Below are experts of layer 7 (counted from 0) of a mixture-of-experts language model. Rows are named router (the router's row for the expert), up (a neuron's input weights, with its number) and show model dimensions 0-95. Each number is 128 + 24 x the weight over its row's rms, rounded and kept within 0 to 255. Numbers have three digits each.
After each expert's rows: a language model's description of what the expert responds to. This comes from a sample of Wikipedia text that the model never trained on.

# expert 5
router:140119093135122114162116143106150101140150130120142112143155124087124160139130153168167119125127140097085139121132149163115117158112146128127066121124112128158097155121116158126130128137132105115103136111105175123142142127112136139151149110091139164150118156143111155150143101099144099153
up0:142116130078160145131152135147125119120096145125059137107119109104092127166140130093103145143125124087168146156119114138129155143133179135158140094147149135154107134109133117145172120126073120124146113148127134144122101132124126093160139060107114170131085105142147117145137126155127143152
up1:109086071117099131139132143154113091106117133105168099141123114137148124147154158117077121125151104118167103133147117118132137128168150121136120131107155117133114120126152185131145138112155142110184085110176104117118167115135107150148131153104157167105112105146093171154144114129144138125
up2:137145123165139141167100126098146114135192130099094110122152148087164120132150164126099166093068133141113133100148090149101130128104155094100135069133149138128084145122145135093153079157132085131180093144132123102115134087107169163102128122115139123137133128175138137130122101128128100157
up3:153123140148152135135124130157164130133120153137125165100124122136120111111134138154112090122139091084160176155151106109152153069145142160126163101147147098158131130139141143104101135092100083117129092119145118133128157058122119127114121136119152133138160095081132128105143135147095107090
It responds to: Determiners and demonstratives after prepositions, such as the, this, that, these, each, all, often in "of the" or "in this".

# expert 7
router:179104110123101081138103141129128131156161135122166095130157082136123138134127148143176133135120082148099193156089139170089108141107157116132113124123105095185089149117109162119104131123096097130088140115127150101136145145102143143141182129124151158133125140137093132157087119139145103141
up0:129085090099113083126127093131153141127172152120136108113155082140140163147109114131179124141118113116152125134099079148143095135092144177132119155142123125142068151121147131149143103129129143116119100204193153122113120136064144143128137100137108135145141071108137122131113166139111166148
up1:154077105131141080132093114145123147161143090098164117149166131157131141129094100103145131086122062134134158107133132165124096131121136149133132131153131107147105161129145136129126112124138125129083191141088144102151092107143124127147088094125152138144108149140139138160135101134122138116
up2:108121137126110147131135141112156147133122123130137074130142127128101118151114073171133144110125125121160118131100094107101128085155172138126129143145141138134154111136104159093126149125067177133137138104140116128162122116124142148129155111158128182095162140111147144105126140161206096118
up3:124155135122069133097150189168156119121122094104150107140121094167080158149137109137140135133161099130138132125114108152119121144125125132140107153155123141133134146132111154148116176123135130155122106139090080150118089141112190113116123174147090173129117142159119102136104132155120096193
It responds to: First piece of a split lowercase word after the, a or his, often Latin prefixes: ad(olescence), ad(mitted), dis, en, att(ached).

# expert 26
router:165151143108118108137113144117124128176156124117168096123165087122107164142143133167139136132130108107114143148082123156105116153106157135116128130114128113155128141082100145094113131105102075092095140082131133092147152139108136169189139109126144140148129144145084137165099099122167114167
up0:168103152079134129135144113114111145150119129132094111136145099175113115164118140124126144110133106130193116174109112148145156115128162120118151155133111096165147170182163133158135076140153114113138159147073094097179118153117152161167081141170088145120123141151102137156128138105087147126
up1:156121166127150118117157123137121137129161112130125109121147046086118150163158107137083149143182111086121150108117093123142186112128124106118193135143140099181127128110120121099119130145121119115083157151083132109147117135121163121118138137157127115131120132157127105117130129131185091139
up2:127126150101169153139164119094133151159138159136127102141187099114114091112130105159177138148087188133130119113047140118147129170146120131122158184100106184093158150112114133127117145131130132112156098086142140113101117142135102116129118116161131088122137132120146099111111113121101115118
up3:139138173160130152126131150126106106141176125147143139174130132111113140120118170133107147135140129137121120122123119121141136125100155139151127125159156116121190171152113135110110119128156119145107140159137133111158130124140139143124140101132138088088152125154135153124142107174140162208
It responds to: Capitalized first pieces of surnames and proper names following given names, such as Pin-field, Sin-atra, Mc-Farlan, Bul-let.

# expert 4
router:122138107079100142143091126108140095142135157135135101132138090131119153121170143121157124124091125159131124161122106134103111115107154107156126119122104094165079130124109156103113151139110099075153165105109179121150136119124145129138133108102170138158157115144084152152097103143129055163
up0:106148121127114114134133183080133146128099153152108111147101136150061144134098177120132120123168124142130115109133150164107106155098168088140123138098109122136140163120114129122101151089130173120139124108161181140099171093159157111149127118139106155107124105141127147164103135113127140126
up1:137137108106138122109125126147085109131106074118161130145141102125128180196112162120120160153122100098108122150154117147135180173129156109124133136150117171133125179139146109104141149146136143118140147127129106161140125145129099138192105135133181165117097140111106178109111120120132102100
up2:184123109162098149132122133123137136119145120180134127109106067153146146123113156151128147139112101111163103116161132136111155140134183158090106116147154139145113104133091135139175107144103120129148169142114142151084147150108105056135137084081123124119110111156100149134113100130089098115
up3:093131157108119127167108100073128138146113105113114080148157156121125151141114144131199121150083168158135117120138144146160132102120121133145139158121095099162108162127126149107176119170167121143161160125153115089128117131158160089093117103127178140100102106114124142151087101146162150140
It responds to: Pipe separators in wiki tables, especially header rows (| Year | Title |), and semicolons, colons and === heading markers.

# expert 0
router:132135125099118109141122125147116161177130169150142110162153109156099156111157139155140117138120137113111153121120123155123131170094163115098149144137119110139133148088095143131099153093129114110100173088098139100149118147115161138157161132068182128136130152136103131152113110103177094146
up0:130116091110122143113136137166113099140106156106121101104146111152093139128163154152151094105125145195095120115134147079153136147156112094113146144117131161130120098084093118160084135070131126097115146150135124118157119127152176141120159122105147128098126153186130115093164135125130127103
up1:129135145142113165123111077111132145139150156134133125105133092167126121132129126130140102099102121128143129140129139122096113099162153108123125128097112131164091119080102141181139133171115140129130139101109122174144085103170133067115146101108103072101115125137171129162119110121141105147
up2:133125087121120114145150099146108098133136130194107139116119088145114143127103143155130115111147110125143132123144129141143128115118165150100175090112155107138119132104095154141103171089095133118119112108127108116123126110110154113177145158135108164092134148143127061104146143101170105155
up3:062162120117108118132107116116160151140124100113111108124114062126091150119130124113111121122113165105087143129125098127161114163091134143076103073105115132137147153128119116110139141131132139143118084121121161120141137193126168129108169181152131080107151107147148089135096163144091113107
It responds to: Middle pieces of foreign or unusual proper names split into fragments, such as Gae-h-wa, Bo-h-ler, Lo-ire, Dun-can.

# expert 20
router:165145113126078089136109131125109089138166141137129097158154114071123159130154138173156147146116096140096152133122167156068127139138126102151087110117126127149109149107099137114104151140101111109110157109150169074114129140106173134123131118085131148129132145141130149156093096128147089146
up0:108114133099125086133106107150110077124164127103120103120136106122092131125139120142127126109141117107127165107177151099146154141161104128141122125111131184121125182136079124122161149155125136153092095147131147123112175095117142126080099109104167139154155125147131127146139101157113121149
up1:115165169154100135146104127099155178145145137169127101183134140151127116136137099164188084104151107099131109148129129152113084144114108100099158107112124130091125082107118067123134135140140135125148148078147132143117109106119100092128072140118109121109150123127119133089112078149098110105
up2:133130156157131129118129125128121132125125180113129085103139096114144105160179108162135165078140150144131092089149124175117124097157177083095129133124156104127138138113128122120121173110124105111117121117115178059127116188116158167115127157127132096093129123128134106127126148168130111181
up3:158135129128136158120129128105109121086157139103104071130147147116125107133116101125101123107127141120120147132108106136110111104120098124126109101101117119120135140135085158132176120080091143130130125121082122168136108111140158124114147092102145147146137055133138079127138123151139130114
It responds to: Subject pronouns, relative words, and adverbs after commas or relative clauses, such as who, it, has, previously, also in "See also".

# expert 31
router:130098126111064082146116119102120107152170139147129093128143064105107154102133136134145152132140087139095135151112131145108126144139172119136077112144112118144099146104109153120128178115081100079121164131153140137116137142103137166158182116129139178124129122154106166152124117098152079161
up0:104120107097098106127151088162153105106093144152141142150130114121101161116134132147165155119159108137155087112119102170103119120117112119119109097101121111072117133131142114144125103106151131146157126123139130118078158133104096091144135142164132132110159107156070145134101118133129070162
up1:076120095142129147119117154121143143155126144132107107072156134129142128131118124138104133129150113135135120129095156115105136135119152123102108102092131156122096121107150149106125153122131126119123133175126118112146173161133102134176141138158123157141160139115123104176164121125122074101
up2:141111124139129122132132140106125092120139166103130131151122084130130138091128144155120081136130132126064082092142135118122104128141152153103129129122123168133112154081160127142132113152083118160129103141107122078162114123107159139142187140102111161166118156088129108129157116126131147133
up3:141152163116097089128116139147139136146112159114085088105117097112131126105119108166137144133127123143175120166136120105141154105136120154121118182166144098115120093174118109131119092136108123127153105154126116164125144160122137115129128116094087111127069121126106117144116111121112114104
It responds to: Opening parentheses and separators after numbers, such as °F conversions in climate tables, "(age 30)" after birth dates, and minutes/seconds marks.

# expert 17
router:190114139099139124137124171123173132178179155142116111166147091153123174129135129157132133146131089132069129151099109188127091182112135128109133102167112098147139119105096143085120129107124116079128136111137183101148152142110133117168145118132136142126138131154107134140107114115124098154
up0:143103102129127126127139158160165124139115137144136128143098169171165144145145138140105135101099145139137133109137111132125092155094094117116167148159108098094151118140140157074164102143100159154129195142104079177128135146141115131142158088132110117127084131126114106121132115118120110119
up1:113098093156087135124121137111139086116153115120146119143134117160102148104111133137068118096107138117126092120085122145154091141121124122138127150131125095156090116120151149106157117094136126090145102106097111101090165116113102123125130113112164133121156103175139120189096098120108155135
up2:123104123108139115115140144147133153128137127152101089160158156123127132104084128120158123138133117089105164108139107137131094108149119163129124148177117084113147080128127127076120137111107102115129060100153151123116096153107122122083127112122077135100146122124137123108110139123111145148
up3:144148090094143113133089096163131123113148115107148099111113090101149109144134142114103149140122127144097074161122122113096077104127132199104161105137094112132112096112166112100183109106135131122130097084158152104148105125083102114123122093116108125094115116125108110140106130129106128134
It responds to: Word pieces inside Slavic, German, and other foreign place and personal names, such as Metzingen, Koszalin, Lozanić, plus "Senior career".

# expert 11
router:164165117114097101153115108123150090142177124124144098125129124090120137111145148158164157123143116154106158145107107141098105168121152076129106101110117122175078144124114134100092133118120091118127176122102150121149124168097140167116145125103132130161148143176119129159108086114174098154
up0:162152105113171145110150058089111101159115162101117125163140125086139158138147144149104133116138129142103116118108125141139123152105105151138141106122145141112091152113098152086173141114125107108136146102100133122134099129127119140120073176137138144097109125122130133151107125150133140142
up1:138147155113127110150170101142137097126160104182133139158138097123138100111142118148163155121083137186135154094121141093122081120121102149076094112134169142126095117129148123124135175135144084146124105153116174137156104177141138168141179096111094115148151145121131100154136101146108139141
up2:075142148132108124154136158076149130142155151127116151139094081115100149114124112160125143118151102101110149154172093104137121126138150105098110097115103103121148132114141089144185148136084155142103127110094106138126107151136105174150114123112091169125144081165121093093146105137137105109
up3:130123150099096086145109124128147131096133146110095142150144148154091115083124130142131116100095170143143154124141145126151099114131111139113092107134173115122140133135109151164128145116107122155154125100129176162184131131123172112126139106168128155120140105101129141100152154113133153062
It responds to: Articles and possessive pronouns starting noun phrases, especially his, a, the after verbs like earned or received before degrees.

# expert 19
router:128131111116119138148072179103153120215125139120103116134128101160097182144122164125141114154124126123127147148107142126103115112114138125132122120153124106152125134118108148135131141095088092103094184124107156128133132122100152122180128098105124134174181147126093129128109117093142105171
up0:149103134149110195119113128167121124110108122145130102154132122103105099111125095111138139143116121136146093144124160138124130145110118122096113133100123081114139131127132114124150132074123158107115197137120143149119119170127113140149127133078104118159120128148141179111090150100108150134
up1:114145122120114149118122129185146094163125116131089113096123106142123119114128156098115119143138146137137117153089150124154125110129139118157133087146081087097141137105157115120103154135128086130133168157143159118133085102148113121130132162114101118081178121157100124133152113111151151147
up2:126097081069127097156138148156214147126094118110112100108087126135099151203143155114126129141151124140109161107116151114133131092149108140116147085177108112106136149109136115131121075148166122114120110153090137133148128155125093088107116114133130167127128131131167112131144122092134111122
up3:139128126118108140129123119097176102150145176143132146144118111148126158112110118111127157149120122145177085118129179097139157091132094173127157089162148083138132102156112143129158151119146110101081131114146139119103104118097135100167114086149100110118108178176163169103141115105155120103
It responds to: Second piece of a capitalized name split after an initial T or other letter (T-rop-icana, T-olk-ien, T-ot-als), and numbers in tables.

# expert 16
router:137146109128110097166080137111138115137127157111139111178138118116132139110158150140170175128129111094131126124126178143104106147128142123121082111114122130119112151097104171094125127135116114121118171085109150076112161159103138145188136120092141163124121165170083138150097085078184122132
up0:125191142166118145081147124103123148122065181132153104104096112167123101129150138115117168143080116117129116141139136127149153171153113148098116102149145133144117104083136132098087138158153133146152116079134122105147129174129136150153072103092095104150082149111114150139166100101137102128
up1:116141122119162102170119128125119150109117082109101121159166125115143149160146090169123090081168094149095124165118126111156109142146139117149094045114124157145173113117117112159137140089116115141092120142122089149115161129130141149127134133135134127103142125125134125104160120117124128158
up2:154125122132095098123088142145126141139094114103117098132073107094111159136145111137163155082131141143160095096151101113100122130119147125143155104103102067150100089177133109147137102140152122130100141106110132116132108183078129130104108094108117148151114153081145129155139151136174114097
up3:072119116138118139152162151138187132158123110142126143090096190128130098137116128140143147168122071143140132082116121139113162123130108164142148144122112143095095112139094168139117128147157172155122129101151142165158136089112151114104116163089144138123115134096113155144111137142175110141
It responds to: Adjectives and quantifiers after a, the or is, such as more, large, strong, long, many, early, first.

# expert 27
router:156097139134106088140106145162121135135138111141144111159150127074089132114148141166157124155106107137101161134073128139100118118115173124138098103141134112122105124113115143100105114133129102106123157122118150094117163155116148148171175119120148154134123129136089139125109120104138111151
up0:134155109189114105130074097181145157154148093099109100112123155126107153089131126117075133110155122150167146115113125162131149187146134118111137112144101096086110133124134183115130152140150105100117112148111155139143152101175181155117175128122147165162131176143132130133121096145100148130
up1:138135125095141149095111123144129151110145098101106123163145110095133077119142109170149151103077148094096129110104084115086121117121096111166140092167129087178168165135144129140103099105125141109124116091094119136109118075076131144145160109097105141102101110140120122109102160101129106140
up2:143123113120074087165161116156138099102105127142126127148120147141119104149105142128133110112096124167108150160105131094076110130093139104072114134123148088059138118178110125152104126147116121158138166123132160126114099126152166130135138101157116127138132123128184107100115098126124049155
up3:137143136151122130158154102133114117103116138154124154118155111105146125099111119131117117122109129129142123130083124121124083119149125160165161140155156067086163112103126136139089139139151101142150110110135126133129127106097051135130170118101142115109142080121141106099114096120175169125
It responds to: Prepositions and conjunctions joining phrases mid-sentence, especially fixed ones: compared with, according to, despite, among, including, and, of.